Experts of a small language model: a variant of Adam for the experts.
Below are experts of layer 6 (counted from 0) of a mixture-of-experts language model. Rows are named router (the router's row for the expert), gate (a neuron's input weights, with its number), up (a neuron's input weights, with its number) and show model dimensions 0-63. Each number is 500 + 50 x the weight over its row's rms, rounded and kept within 0 to 999. Numbers have three digits each.
After each expert's rows: "comes after" lists some tokens at least twice as common just before its tokens as in all text. This comes from a sample of Wikipedia text that the model never trained on. Tokens count by the router's weight.

# expert 127
router:490610467433456432422533489534435396413445501514564441509488441587505477513500462471557449394520559576449453439535505544490505526511442517555460504527480484382497535385509534472510466529475507
gate0:416512392503463498482516468506569574493450499422447522490471541447486492506528518448520460469490486567462489544501470659515532527587395443585512501542547606476458479553484509419459470559444439
up0:473477445478467524421497451492484605471471521482506639447567474450546503496455522458496513487466473520397470504498497489527546500576445405478455435651483546427543514547470434411472446584505498
gate1:520520454528459533539499460515470554493481413485478567473481525527485525488506485473498440559561507511496541582525498485500511524507537473428529527552510471436467660422424502452579563499589511
up1:515507417568571362555495532432530479507482512447564514476445571384554454525546442554496559477568495477449497523486531558556553482535408469540478540441477587504551508474547448482540528492575570
gate2:467553517522503609487429504561509458472538484588522428544531476573487488454538614535587473554435571581607469481557494434532551492461576500453535508557547458453529425481527490531478478512422478
up2:454478537475499517486409530482530561446541465504528450522585532519630488488545437498559545500578434440595405448458506514503544487579478598451557508441495401518488512474455583409505521470620473
gate3:511570501617489465481398571480496564465514413535534498555544546452461393514534399481515447527488459524489446524498506524537471503430539485472564457525534492519534408505537518464484582480621464
up3:457441555439425551504507507545537404451534507528454520482466457417538530580591520434506484507459440471498611421561526504459408589563468503398474544464499511519514588548519513534534544557442575
gate4:547529510413463524466579462508448437445551514504467499529491464563350492419532531464518521484469531494558432466525464473483547486430492609498508463516410528462479522517370540565484507485427497
up4:421455445493533517490502549441558591533495484527567539544497577494531502461498442530467377546534462533420425530470525524460441521487461522487493499548539445498518527540551392440446523497553499
gate5:446545525487433531477457501475540485517547482461555460567464557538503382389493544556540449459488374496510492505415554511538490576497465567598494610486450546513537518534618480458526500456687555
up5:485484547489508413539529577566417475453535494488486558583386533532468505578500484530421448509475498403480475446364463516524600562479382444499566492576551471481499583534505408492496496456550551
gate6:554479513519517481482494537478466494471454547537525475541527530567417511476512530573485503573482557515582527483543466459555525561444585465430536504529461480519558406466490575563522505417492467
up6:554478540535482498435449491461469491497466521479454498531555513512508591466478481642513529401507479547531497422553530563506507600449472505505562498414501486549548519528471535559559518521466647
comes after: "0", "9", " in", "1", " of", "2"

# expert 158
router:463504549494572558579501486567514502521417579505532453528463510506535595479505558539513484551556545526620497597547424435479435553549576467441475425442532528571408452461501554494595526543461482
gate0:549483544460520421456527530557551489503522527461489440459473484568534470462514553468433592441438589469463446489493544501587560529520531524558525524465534501502552535568510466457536522442550517
up0:466577472533476508477500530351586528479530505562440560457518527542538438401479515431495495582504534399431478389499488461501443506548453477516516465424443553500470597455465599495433432477473406
gate1:567538550541491462474547640501483506496464533546539422480549458605492494427441479546560407513570550470434470489478498549384543448484426456493484491532488499497463480489506572462521491456521446
up1:538513482540493511534416508438523481507588450373474472551496503474563428607508501415398507460469451538571458540499467515554515520528534500491495470474454515487521498547494474414611511451519605
gate2:448527426605459520588475446460490503545451562503459585460496555569476491498645477524436569481483554545462459580528556515551431512458502510476519500567516551526529383505511544467528479567549478
up2:522539409507501571555501476534521586445492551502518537518472396503463475522455445589415492462512456572450491596546557484377434510496483606438542543513542507526570466542445477543485613483493569
gate3:572519568507513452479471510468532526450561513527565453496538445505538522550498593512459516462389548481406493469474424485543496440559545466459534438507562373501453486476549431513517506450497526
up3:556505500401487493524526478425481530486502572433565469587536498492483529468489485553473482514587531553472503560360509475367501490496556550513645527496503530380520541440506658506468482557533551
gate4:539425524469489479633496475525530522453443476434428500589412515544544531514470500511520499420511478561457476519499488455513454468496517468501481609509546479416542448448491514499536548600476534
up4:504537434505465446555546512517484494457564458572570490458529432457499487488381502446525502441454550561471434465591534513467466540439426558530426485508518406522495534497476531497506560510505517
gate5:533531547497527430525554575579521532519443445537497480473479655423451533518485510447481502517527461504535499519464477537407543433514530517547440466510437596465496527506579565447489519468577544
up5:438485608506519516498470459444441441566408590400535490529449461465523518403532451485449560429559606548495522501482551520472444501527545522550418517487489490514484428511577474482504417493541377
gate6:511477547477587518524542508498532483585558546532521573534504550479476516484400522489447518527517589486510500543560439434534456541470525485496591435405490483528475410517531505546463520519578559
up6:509471632540491568525480458498574487503519524428449586486436455592483525479485520556434547591482484499542588515525536509528435497509547539427488521471541544507480464423557501543482473509590546
comes after: " the", " a", " The", " an", "'s", " his"

# expert 144
router:445554406481552453432451626546532419424512429509530525483538446509519520510515491467508476463413535574466516491507465474532530487526489461530453481528521399509537525422440537566571488441415524
gate0:428500453432560503452500558541442439466577460487483523459541560494511499472519490561450576478515471531465465567438489511538555462533434556465546546505418449546417470436595600445513365575441543
up0:480542398462389500499512388486433434488556487515485548443603523495502470525616549497486558542626501540434486523474507563498503474539499557432555521516544518526464443533490509551525539533477470
gate1:448545365526508585450480475518552544488547456566517487537550459536455545519498508492488535514542501568559490543476502503528502480609506481516557503439585485493494549566489580469475545564510575
up1:453528553509504492532518526516403462525534499469442447480492484555579539448487434543493504526572593550436493472553448436460582468350484566486530506576453535499498480469632519498558462406558458
gate2:495499599471400470501496489486489601537443576471426488450342508526440524539456399590530439479543546374561473502404519494491492439423473538481512466558570517487455516431502498485546509460561524
up2:603435481450514516527458489631424507533570473492498462483545511506447448515465494488522452547472509472551434542544531521523487541492553464466479424548545476453526572488490524492520563473446341
gate3:531475537539516498546421544518522503461479404554500491543481451594367468538589515466558521560437574495578532484474497506505506434566505484452531501535474519481483496466448549381491510482515477
up3:553521452493360482494465562455601535555449543512441455471498496536527354611508433517469482591486454364485503640536569508489499500464568504514564467467542466467517580496535515551526554560634523
gate4:516561450480522467418403406444424522455494551494388466620543616647453523520549573437530579423508491465542479480522495460501526470578558547551580503482441528446533482528517443464427465562475464
up4:426464547473462445486580426492561410511415532496427525350499417463479565437505450614473498532442493520407565535502517503482463475367541509398527528495480469541463430517509514543561517511559541
gate5:548546531520470534476548466557580564515361595469519445483497566577481507434451522439489411415583499552502527496446540517538467519447580518586491538541431483542493406511501490534431402556492542
up5:478480553522519474444382553522612470538438526501579538471498530511429473492440532456401465476551487539502480549461505533515564494394515413508472499520521514436528537420462430544558475523517478
gate6:617630508387469482468468551516522495433439577520514470539517589565526455502541549484532572450519496485524442495463505585624610436467413529563528537518462498584486422495559556499464335531478561
up6:480603426456480524540371429536502476488472512497462436537515551537493453433547488522478498533494511472407489450532530608527476559515486490478534492466507575529549366452407586520386609520507444
comes after: "1", "2", " ", "0", "9", "3"

# expert 25
router:588585541493540513533493470461451476418525452629450462514502389552437465520537504452549445566442499593563428514491492435562476493501552547529505447505425510474567543524451482471521491536432455
gate3:471508409456445506468427562524518546506535472512581495520421490529541510487440486521543457563521478456536551507600485570512457473501535471474482531611550405531484588530438556509416572463528490
up3:523497530506550449555667611546507580525560479398606415531493476555511457562470574504537548469562506476517449498383520505516611580508484511483491447425574459421454473437606550520586446440420539
gate4:409579473504519483527515494535482619505561412507572529520476555557446504574520618503449436522600510450589552456439491462503659508509395465460501519477626490491530505400525534504378468470454517
up4:467538571494443496450438382434438457414399447501572469595485506625404459495546598453506553454464510536537465494486442544490577589478419537518467566474505529521631458480452464441452461590505481
gate5:380445499438458512440405546595482569578461551510502439399522405470501498500432596460402468581521550478505511413441543524518438487539572463452435393544621569538515445508524459567401485469501460
up5:573500523499513465460450435473586463481548450462455524472448535531507586543524486517491556433498483465481523392485576547452475465504546501526474587526584485438434476460489523418611525471534433
gate6:484474464441499419431538554562475405474425514485506502381589420378552603607620557474556582488439525520498529490539461508547496445463575502523491598542426529421476481384507427483480593471481512
up6:579505564548438383441389540527489493460412510481513578515446474528501526501501498533579440479490543583525489455486533476570464602570443587484446561583481514447462448576475503557547489462493557
gate7:651578520537466442450473506561499490450484474526411533481571444510456601541545468405527487556369526532465530530484489529467423490576454498604430477510467593506549518537455630509498506516488511
up7:535518423548388452462487450479501454465493530498472492523490538571539564540524375506531468531542505492405435474410495484541420428614551544560451461583442602482492468623403576446570501515547457
gate8:515483554520460500458496439563537529420537535495642440580503517533498545548513492461544523445451527492416456496547574544470536597506401514412441493474480488517477480403523543471508472544488539
up8:522547479479537535621445466557494507483449525544495533459474436535492562503536476524512479510404503562541545514428426446556460416587556468545510432493454584564517548513572502434522476492517476
gate9:491568452550437418457401446497537466455452556534517470580467563574463427572539499484496474532475432460379486455453475541456592592543453453493490486506471459502519476465518455532416519524503439
up9:527480503502417445422512547565513560552534441483507466404488458499505496443443396558460531534531565507579477573582507503413434487468522474458489483514498463470489563512366463549516521528532531
comes after: " |\n", " |\n\n", "\n", ")", ".\n\n", " Event"

# expert 56
router:503483532534386625502494527534455470467572501553539488513433403500432483467538526474492425471422429475455452478452628486512541415408504482505490587532554453487549509485519580449495433411387504
gate0:465462479455492558536500550475569481472526522531557515566440501552589529394443549498463462529448464531469621516492515635509470526508526472538555559563532549611574486449569446442523417506464456
up0:457553509556518440517510462467517503633461483450512521481589491529457463496458469514498502506540622428629466514522448402559540555515499484525450543453447517533418555462483560571578615457580425
gate1:477503438494464476432477512453505492521543426476428472499527501562450528582546492486475512529534500557586472488506523466456452387531443475516525444485532566544542477471445421586515530509486457
up1:407449437550575495527475530562524448602457505516452597455507552482497437453461480499426413455510551474392451517617507465485541487492506455496407460494526516566485472450461447494538494483531469
gate2:488484471550524494487439446569465474601420426446516542519547496604474498496466486517434460488536544566484469513473462447536492503490542497460546454506501542539503539517495533466617508463528416
up2:512505556480433535429455464510449493437478519513589466458432491528585479523435492477523528554412562450488437472522463533457444503444579475566496490510551476413502503553426453490524376499397447
gate3:515601504560444549496478551469477473489565504460551476554437522456448537544479466623475604595497490497467531461468486491479507511421552473525512554499475556471585484532566488531502513541522559
up3:486568446469524402412571476505457497495455433561635570473459481383542422459500540581505562523489497502615443551467552552572404499487488572453504478541395518565546526486452423460473494478459565
gate4:508523436417525477552460522453443441445554413487393430539566477538568439436428478505479460524515485517454483469526492450520475507456392571510423406501484451597509554437496501617434470527459582
up4:533491451448478519490468530446507454471533426520471526482489439501476468466516491509426533610504378505449512466529505441531455435496486544589462481517517487573529543499520504564490475440515530
gate5:466429580553481445507544567540495468499505463518406511614515498567430550470552486502596432432498540578373561496465467456557440473456471508559505451512397440485446432422504488558559436507455482
up5:505504469546479533451563563415447512455481432603563491557581509537515578474535509519476542481492486582485517489439517398586482484480490510636492509529525477444507525437373488513540527446422570
gate6:493545493501554503498425399388438435528565484527449496477541511491518568498575496509468468438429604447474466557510510460467418440518543427477535474485558491496506498460573466455396554427483483
up6:511593448437466446510454546536547579481402546552548623535563576449421546484476459473411470506557437642491498468393456488456536566521435538572483503517380501543501459475435567472506449482512513
comes after: " ", " |", " +", " K", "N", " T"

# expert 209
router:518554538540528562494557444598490519539584533400548505423465424477546492491544494491496543474525435581464459377460473519424493535539493508597520505469517532539569534438536451487571512499430525
gate0:512502545448486500574441446460468502488535408503544599505578511483521534512423501345485477442470477527514508536435461521581455546555565449519503567532524379490434547520396514489646521407556543
up0:510440457445490509491543533564506440380522575478528462506530517508480387478527511573481489499535546476517448483510497506466517495412475532444495515535414499482510541476554523536524454552516457
gate1:464504487616463535519435459448510503516479518478526447537550510573444388561496468521483424490397501597526528556424491545534431509475436432527521569467498501520534468621451547600499447576445493
up1:476555542573573520505423447427547489482477490509508460510508512505519605545531529528483487557387555548498508496454496594476554490456558478534412505458539541468553515548398548531496446453486495
gate2:462505500453449513495583474436540539536501536489499453462477471472546420477530450427548460452553409509345433476390489458543459541513594497486533497441409501490555429562593476498461501476579534
up2:517468480427505470457504463565474444549514533505489560580475530531494532495522577551463540565398580436513485433564467470449514503456483576533494489639525490503542500504473517564541436619558400
gate3:506410481482532532526518578505464529514528625543533438523560614445433477576444443493524509557538482551515494496456527481511545491496443432486546521539560353506496568504432508561543514466459528
up3:507506441546490476473497498473468473460484452560439549419518496572538540497462522526534500442441559500423515518554443504542454542396436506463357464528506529539451439432478598544532459502540527
gate4:580451524539513509514491516467522526572519526504505532585557606522523494522512569405474500467423462450573448459431540577501490489492458571503560538604490505573349554596478482380548544427536369
up4:544445498579521463560560529565547546528490584582512495598437525603566554561591569512427469476441478482474465504457455545484478528480416466474497538615519542475503520423453538482443512478447518
gate5:474577520531426561470435409506544420570439427513567440510542441530579527507573424445601464581427484515474503522542565533500540525541503485491474463489533413496536481498506476524476502517493445
up5:547511517449305542392456465464530413493469494515566413479641489543530414447584497595566516614447485514530535468465564464504532463500563466561620511508444413484563530462606397506551510460483440
gate6:507565444426512488579472473515432450449460611549496402518514525545444576450438523454464409522458573406511570484472488505544554569580521398410479543495524405506476541591512467564525625409527560
up6:438530495570495527445558473614445463461529511420514486478443498465473479532462492431490495561520477449516460530445508449475585458410553502507485568496455412471507582530436463476592473503526486
comes after: "0", "5", " of", "3", "4", "6"

# expert 200
router:525525497582378477518571578507514446470480481534557507490538501430504491584553418515515485477473529483487458407475627501602513446488475458528469609433437427564483577441500563466561513448473486
gate0:527459362501512482585419435433493452569476401485500454543429513514556475500560463480484532551550423508621564558510528522489457532543623565554552481404461583491581565545508447480477558507558475
up0:491452525491481525507414575377425434487472559471569519476503488527497447455425482439500491550509465566529565487539487493619503534447554404413536480508600513495588466494490533559509456475514463
gate1:471455468413479449571544480466433566437484526462457488497428549526539505475584510479541481482601547519554485517488471566530514485586429533557464578459527522388442446606488398513558555530524491
up1:523590498542516470498488423530558396424407488512429507556537466484420478503604510518454452496421508485537532530516465486481480465512508503507544424551510464620522455442506534493439435485365432
gate2:418552503447508439537501422509443442455487493466528546578477526501558461498536442486467442473426457425550564455499488489471421486527481511503543564558465567484516502555520480473514519432439552
up2:483501442526547492444559527499503524405513489548477476525560544513500549475487533528427613520538493496509522543515502425558517414542495464518514489528483506549515468515465551550510526469479539
gate3:451568410581513356431495504540382595502473460502474599527456523492521521538411440478474534418438499440550486491517518564497522540478595476578499524555502509546429555505511501521402521513566599
up3:530440430493493539534443514434508461527524544496501450478506495510519478569566522575441413546476631510420494492524494485509445428447519451559479427428510485591538457536444455521492514522551442
gate4:534546490465531484524397470431563502591460552513531525533454540481588527531621490533472413472535482489519471581533488556507505471570498488544435510520532523563474510462379447468488430537551523
up4:497488471489537561434462422570490540534490469536533516571549447613446452459549495534630543465508605511498500552438534475478502481552549522513549469519533468487482461531526557505528531514476516
gate5:542506424482487488499449500473509512514459532548497537496526546484583546533616459486485544534512508564557479541481563529571428438482494438512542610606537519540483429442525551521519537484475532
up5:417520476558534464486538499466562524492578476387465486604510520491575433480433530497423515463529448469464517550515493448507456514645471588549462439482484558526385508597568477506370498493518458
gate6:548417522413559523547519498552470467584491521526521389436520493504495503478523491497494436451516407488474558538512507462502554475528520527531576471522458503535549472565473574517604399512484606
up6:503604435556449522467508480434645442532602484417520535553420569500448450521432435428438579555475495503513482464519457452439397467553541487556577515501508502473419540490527501454451549514540506
comes after: " |", " ", "1", " on", "On", " −"

# expert 43
router:508515568497545577435534443542434525631588429476565593452443532450577494420513499516500538520439553421493448571530569515404491530508506487484486401541524464523494541472557444435463468536536401
gate0:511551446435530511518494455422511428527525485505491501587588440447501585428473545496540423468502452489491443525548498551429606429485546478586518468522506512521445504524495543406432464464484496
up0:472487467465455534472437443596503515330478509520609525489497489496486456502562574587420523509370458579539491526445544463492493550414455535334489552486468511500516495441552489459561541534524518
gate1:522503486517533476510406480509487511594557525444427617469503471493498506519503448539522419439498540550520461512562474493461426552479565498434474463445462482483370429559520421405488508452505408
up1:347534475443527490567420562517481591622531559423509499525474485539493433541470510451513477508452612536474544485420537403495375456543521520527502505492551515513564572570548465394389488495563485
gate2:434498498466552595522514618477527571505522438482526450514450473536508560516577548560427487529545469426608474446543473412528468548485543463525497425542552523556574546409549466530429494538516527
up2:453413490408508510484492492566574500459489520509446465449590523527492547518571513492458530515613532557555553506421541453527478534460485520483449455406500532473469533501513489477602505510479540
gate3:562523536497534499540434503614528476476467498509572506431443467516564523503533441457489535499511486562557598481530471516470474478542512455500541458536590538416398521461478454402513472403533412
up3:545483479533455456360535524431463555551478514614481551568473479479526529504469551467597500504464415484496570527544471504543528409478515592482455473497531492412593468531582554555459411571549541
gate4:504496466424480488503493414500465442480522447599505595502566400484517565518516513607472531574469526504487502508636464509492537516476562461466401526556474428529355433555490461484546507504494518
up4:572505457461503474565491390554469446369504606497578418477528455497623550480560582558541476497450479481496504482587524534542523447514545532475402478486559418462424426453486510460488512525505427
gate5:424448348488559520641501481459444493536544483495434564470525500492497548456481567446464517542549523464503539492468465497559514438493493569575603546490481516611477442586578437513508472525502466
up5:533459378410557499571488541500504427537500483478428494428482485450444484463541479495472473527436469602471499507468460490501504373568444562530529499563516454512480534498491505446557536550524493
gate6:490456542451514507438456607557485501501451587479489456427502573444513453489544518422471549522503558470556512446460510489478515491504552384491517476516532435467475501464472573541468479463468471
up6:548537518543518486478531624596535476482495446489560496534473569475517447493498510494539475541486547451535564539521538528434521545501448432395508469593506563485368536448501555431462518546471549
comes after: "0", " |\n", "%", "5", ".", " km"

# expert 154
router:496523463509360508430462547495505403538464529536557517523474532498490477585445362406511492522396425562441442441468580451450426582506425463528440500480529540464558524401505527436427535452460511
gate0:492561369447531519530475508575517518480545422425468565452493531494477458530482492471458431559654477509480534477520492445382434470514512530541521465481465467463520535535591422538461437496467527
up0:457449473367460548469525481555451432397511461534458483395421587522423553471368526473525531529461451395519471484495490491477471506620449547490529521464519418545549569526383432613522437542484479
gate1:600547440493406540376496486454544426552514544505528508428442496586564487438428489508479566454457472517420426529495506527436484560531499500528532506469488536488490456474548500577511444543516475
up1:522532479508417409434493629462521475510417449496489442560569461464415494518513501498575541479478529431498517506500531515563533549453481527468467555501461505489457423538448473510442494436550519
gate2:603588494515449475511444469467481438492496557524591456445391488482442517530494506488565522571522471550514493450553482504503479497540552504492541476405473530545519496400477587445450612517495550
up2:563458527515475485550500495508476520410499495507503411494479539523497514612414536501536471539486580459473474454476473479468478564505475416500520475484444515467545468443522535487449471502453491
gate3:502540448508430439477419504447481489481527413543514462484499414558472442594480422517450565525499432543477501502641564508533509487506517457506537505459414532510549542516497533514454540460554484
up3:508433563488527543520639549582515522488563524460545461503490589478530611439433462458514449498510508367489493549451489463492490444563583575497457543560527506559384513622469451481475474552509459
gate4:662502452483423561495455411449453378475503533505454552498609523558502532508426500483421451536499463525555557457483434459561555488612493433514613417473563467567552541438517548551530550503492484
up4:499520549400586510538525456566451536545452471489520438581448422476488648490558544483572486533556545442424490445530472496501527461399530525586488544470432489463483478531515532485460476495433523
gate5:539477458648509522512452440469526481431465461417465472438636582542400540527506481520477590417493511457418469430513472548514515437495548485547475510536455504524418525477554429501515461488545437
up5:440391513481471529483632534542466528561543545581543533522463477459468568458534549533477474570554565468525504561567513494559538521464546511388503443452596399547491502522409537506525508491444514
gate6:589512462567510556484484557447516556561547503522566482546503460527576518536498508482524552448660577459549547498450430472467482550515504535517408430527600503483473506608468569509436500488587477
up6:565496519473569439445440523450504487537528481515524568538498591483516520512458490490465446389554481406503466622482503554535534488517490451503445536444611450420410556491429494545515523540590522
comes after: " ", " |", "\n", "|", ")\n", "″N"

# expert 30
router:589535486482533533462487577519539482472537370547515544400452425515476414531537592442570424558438502481481458518471532483519496504461445515562522493518479437534575561450530526486508529563407465
gate3:476461504542518530543597489538416558528578440527506555494479492370487620548497442530456503586515496589509511446555476505601458514457464408451535534562443462590480527479476470470454450406630557
up3:647458384500517511515458553497422426494467432549410539447545487469516619535538540463457496526427575506495561471566351517511541628456476562546491478456509427585597489494479506482433424534519543
gate4:537519439535516455523492607564521527557564481482439577520497557511524557481503623483479436500504418471438392510519593497450498531478550475457458529509436406517481533527540472510506432604454571
up4:580459535492519488519588562423583455542508492501374445515488426440487433616511533560456492491488488521518488553522489655444456589536492439580445562491502537532480538604515530547524458517566499
gate5:591496483533501552430539495482500587547496515531477531493560431489604491507440490469508599411462485558480497459528500468505523310459518471486406524459535425617472506519405524474558474612435545
up5:435406476519494499467466388475523434537483544524419504543607584459383494517574475475500393458580449463509512590457472568499518533545545389471548524536513558435427457529464526521504493477585516
gate6:510579391517574472469490502505461458539423472511429543425495601504624441541594543540473469544557639551571496529451577463531416498519624481458520507568484525465495499420502540450475513462413477
up6:567474533589450526405549510519436506508532486497483464449530579500524533508411428561481446449457449535569500505446466455534522393477516598457512479561459486465485436532505443414533547514447513
gate7:430474465548484561536519489453396457449596520506484529605525508567506502537558546561496458464533480451539589383432531499571563444457573487515526467457417569433513493459481547623512512536564500
up7:498504444531491515562489510437423508495496504461476511529464448473512471533476547531453508478495481555554572481516472532529506500487561413428573468346552552437560540429516503518475466543525454
gate8:401451536474545499439561458543514389529463485488504575482451505441465518480535491431591529442482442549506556460534393573512477458451549438506496595525433462476559482442468472518470500527539523
up8:495542504463587477500529485483529594462466550506498489444491514598496419492506536427563409487555570453473490494497524358495403508546614555434454487595482497489480479455552489410512506572493501
gate9:502368435552501514597504534592554528491527503454414529629480509521514379499453546517498500501532457552490494560538473434510463471574442560559524440456472500551432508579464468481402445561512549
up9:516470511505550601588602496477537521628544489473418456525598443430434481473504482438489550502581499463478476560431549508405507465469486463579444481469491506445469553485498466518555434431512488
comes after: "\n", ")", " ", "0", "3", "4"

# expert 66
router:615508488469398507468537477548479518432498521467553433530451547468455551545448448456485403539515548421422473455497662573594516520505460441474472473457414472579539514458492592438421525503495500
gate0:520538532508521548443558634505479526545532476612482502523513464427396567445411418487530553470480525505552419477575509448500549512513463496504444536423508449544439485502437478508448398565467406
up0:562438450387512521514474480608441501396528555480463474493512536491530442587559519471492459522541468517378550459510423484556395539431524476436574437461522498505456447502498529529502548496484423
gate1:505558456515572424559492459525572482479504502406519566515615513554553436498568516478600563524449542529538546526481540414458513510402546413511611495516473654526597476490510480541514598580580449
up1:511391526501523521485514545438512432449430465621468428515519432522454487451611483538508332381459483540524459495485469557455571428561464570529426573402623410524461476491489425579559410455535487
gate2:505531516432517518347521492490479546434490499512536467530487481493510521589569525501627457506427561459461430501462509425447524427490508489526451510547529466390486425478634484453471460569487545
up2:496464444481431393572485563475483502557466535490514538464539509495489482363401525475447535509557535522555491472518503516538476588524506516453526487599476470592478504497479496531555573454471595
gate3:492494610475492458484517468470466576496449510545548479510475498494569412513517491431618551457519522516460365464631560481486529459561497456458416648540486486475514519506495493556524407511477537
up3:551484516598540574565577479517558378521599488461441561515478485512412566540425496498392500512429497479545613531538529476448429570400508489523501443346523442487449564395549429491492533463482407
gate4:489394481416527450400537471453524554446444522532492481472523476497571492378557585539559482490560483405501385502467498551466596481588453461484537437596597510562474433588404395552564519476435559
up4:538475626418482554523553491470512462471442527506557440436553532506393451487440538445516447512503439481515479421539484529551455485579537428447390460509537440520547555485513421508597597401470540
gate5:504495643424471385479508554560526588458478465447491520442433503459498504497489440475524491557556503507468543479465490445469351472539522580609489424429480514432397460499532538463487496478506471
up5:571553460478498476480549527474580549585471513460504466489458510499645504459540513514526632495561515568573426533439518476426483468425488500578497526468502569495541459592509397524517447489510560
gate6:478480531455486421493483482519611419585423557580509536458489503548563519323505551491577589559558469449595447424402461503517583550505519471523532498594435556481526578513456535488525533520502622
up6:607498624458460513455529529452456551420480550547525543479482490495526465483508464508597516452435565520543532497468539460539467503482526447561469594446527480437457548528634517484543448497512491
comes after: "|", " |", " ", ";", " October", " December"

# expert 226
router:454475554523545560520564464545543553588443457529507524583496467586478522500443546521527483525477509479522590513546500511449507508563519506436468502402555456512422440463612527570474484469480494
gate0:526485498511467502576492567526489525517577397520558452488507571458524524563507497478466469489542451538444517557552469480353490456516453557414493382544475499482510487562481566551562422434517528
up0:520567449439470475569521568487547523437562476473506514582536532523490425569438506585466528554500490469502518561553542505366453412460409480460492502595505473553539559479478517511554380454555571
gate1:455442530499494556492532471505562575572417514533566444421534473469567512532454472548578517474544517473597492520507453543419504583594513582494483545544448465538443494438539462529494439529453509
up1:515437542531456532538547515517428425468496528501489490532470489472325464417547500530453606473423374553480542497460499467504494502504494482538500461401498500400612507529512500540518481515538512
gate2:448460597505596524440522580600571527510450463580504418492555507533454536419496533482533512479493533524546515442555497528461532431505567473497470511477507466455464498520526441576502483552570454
up2:562415515540550427418529462406554483427492527519429556435500609468499494435459527529440560502507473477415471424508510523508482447468578544468523544448492550470516436498530482510455453524422472
gate3:496490469548544539393493580550486486582461513402514473624500521574549460502473531505422431439512488537469511490442499545542466408472416611612541478534475545505600441527514478464452528513570514
up3:493523454442424484569441462427527461410488464540409530405461445512529480561469449456649441518441612607434435497563518519494555526500518479439475501493515444501458480406429516549591491514418514
gate4:500427538535496449517500434444485529596390525481472515564461510499483445555510455409532511405435513459396390488425501428590504582552487504531498546474439427483569521492485581490451570532582497
up4:487463558450524503587508474455557515563454518521494468485479481485504480457456507571503679459551528581538538542566509452466488525514532541438503495452545569496448465481548532526525461544470512
gate5:511552475509550545525480483507487467501486495519509454451412576571456490479475531423587485554626594549530568553499543490559441517496520482493454500436491580548472520555511529372499529488390498
up5:482540525522401451443482493481577465487503523507582500450575381428553452462527431536511456515477450439475486532534491514501485464512538569508529530510481501431571500475489412587568452510501399
gate6:464534466556469497506473422490430451536437480386587446494509464535468534491519412421513434460506545559564475652480501473549562503445501512598462468494458598514564453497569581515485600523453429
up6:456413579480463582498470509569532508525515435482497544491498463501490500386442558410584531514488481516594573601452455448533548508500529459436435533483481500470473629582576519530362502472456487
comes after: " the", " and", " The", " other", "The", "=="

# expert 71
router:550521406471469491481478490518475417482482519539519461453568416546484446473531435510528423554484504544486442576524503582551569482576438547553583476496456481461586557460498563471526424548503510
gate0:570509581555488517552352454505588532531535537551574509548543414500461596483551524592396546504494491474506531410543435511494443435545430478540556557529499477562533594513493565437424468452529508
up0:575473571593525531463400445502513491596572495494442659510486522430486506540495587597505625457405514429419462569521472543402566526566463542572472538565545452504479654459523569421449473544509570
gate1:450606502494401455486420334538478483500493569437476499523511578501451444535491463502526494458525506533552507461396452428469451584552530551483488581477394525445491546471552359502464551507463573
up1:532618555562500472477308419480503444464476499525405488518525530522481539393563527435589460528479466606551488521480496482494451596476456531566522585567423524524545582522541408475431522483518559
gate2:371539505460461514583572500541501514534506460443525581461462510433477477583460487467556505560535451481387501453484572526579434459514452408418575604517558483512491467589537497580487569514593437
up2:547413534467394399409457417468546430480457551396504387473458555618406494498522446441456568484503508403455479437535474571437489508528478588600459435388525551461445500521502558506494586472592421
gate3:539465495401442462466491411523433484429492444540464501498469530497492426484542493479529523417466508451464459456444467480541557502484490493447590551612446494473471512476452543630446456476463517
up3:490530477533500415574472525465579478462481538502480486460552463456503478519568476561494528474522524527524592479494440493430455480499513471550489589400419544540487461487553621525447583443474505
gate4:526518460526447478495395425513491515469525503555604485568506452605499518539462502465482514443522450602497545452548436490531472573489453454554566540463474479497494468535516550425506518513494463
up4:543484450432492459480486415586467514474459546593624519648547425520529558519495497527521530488480517548487475533633437593436539485504530459538514488539463532434501508557543513390555513500515488
gate5:563491436544505534550419608558549506493505573462440482493570448446442513513582488565559508565441520594477418554481474601523612557481536491513479492438451535491507439403531499394484468470449433
up5:512550465516483381411407499543454584442504547423503494481522534460495470486463462584473608473511508599418501544587474537508598512414544490502438545544481551453477491556476526506442467494484435
gate6:420496490589491557497448507511589544572697480493409517499491490522536490501542518456512476554517553509566470509467511518490459508482555443528400482581438484424402497596564426464513408531505506
up6:521524555438547471487501405521458465383458460513535474503556436488531538475505516554522563497584553584450564512522518493548496542487524573471541562456529526557527441548486508511452511454435417
comes after: " |\n", " ", "0", " |\n\n", "3", " —"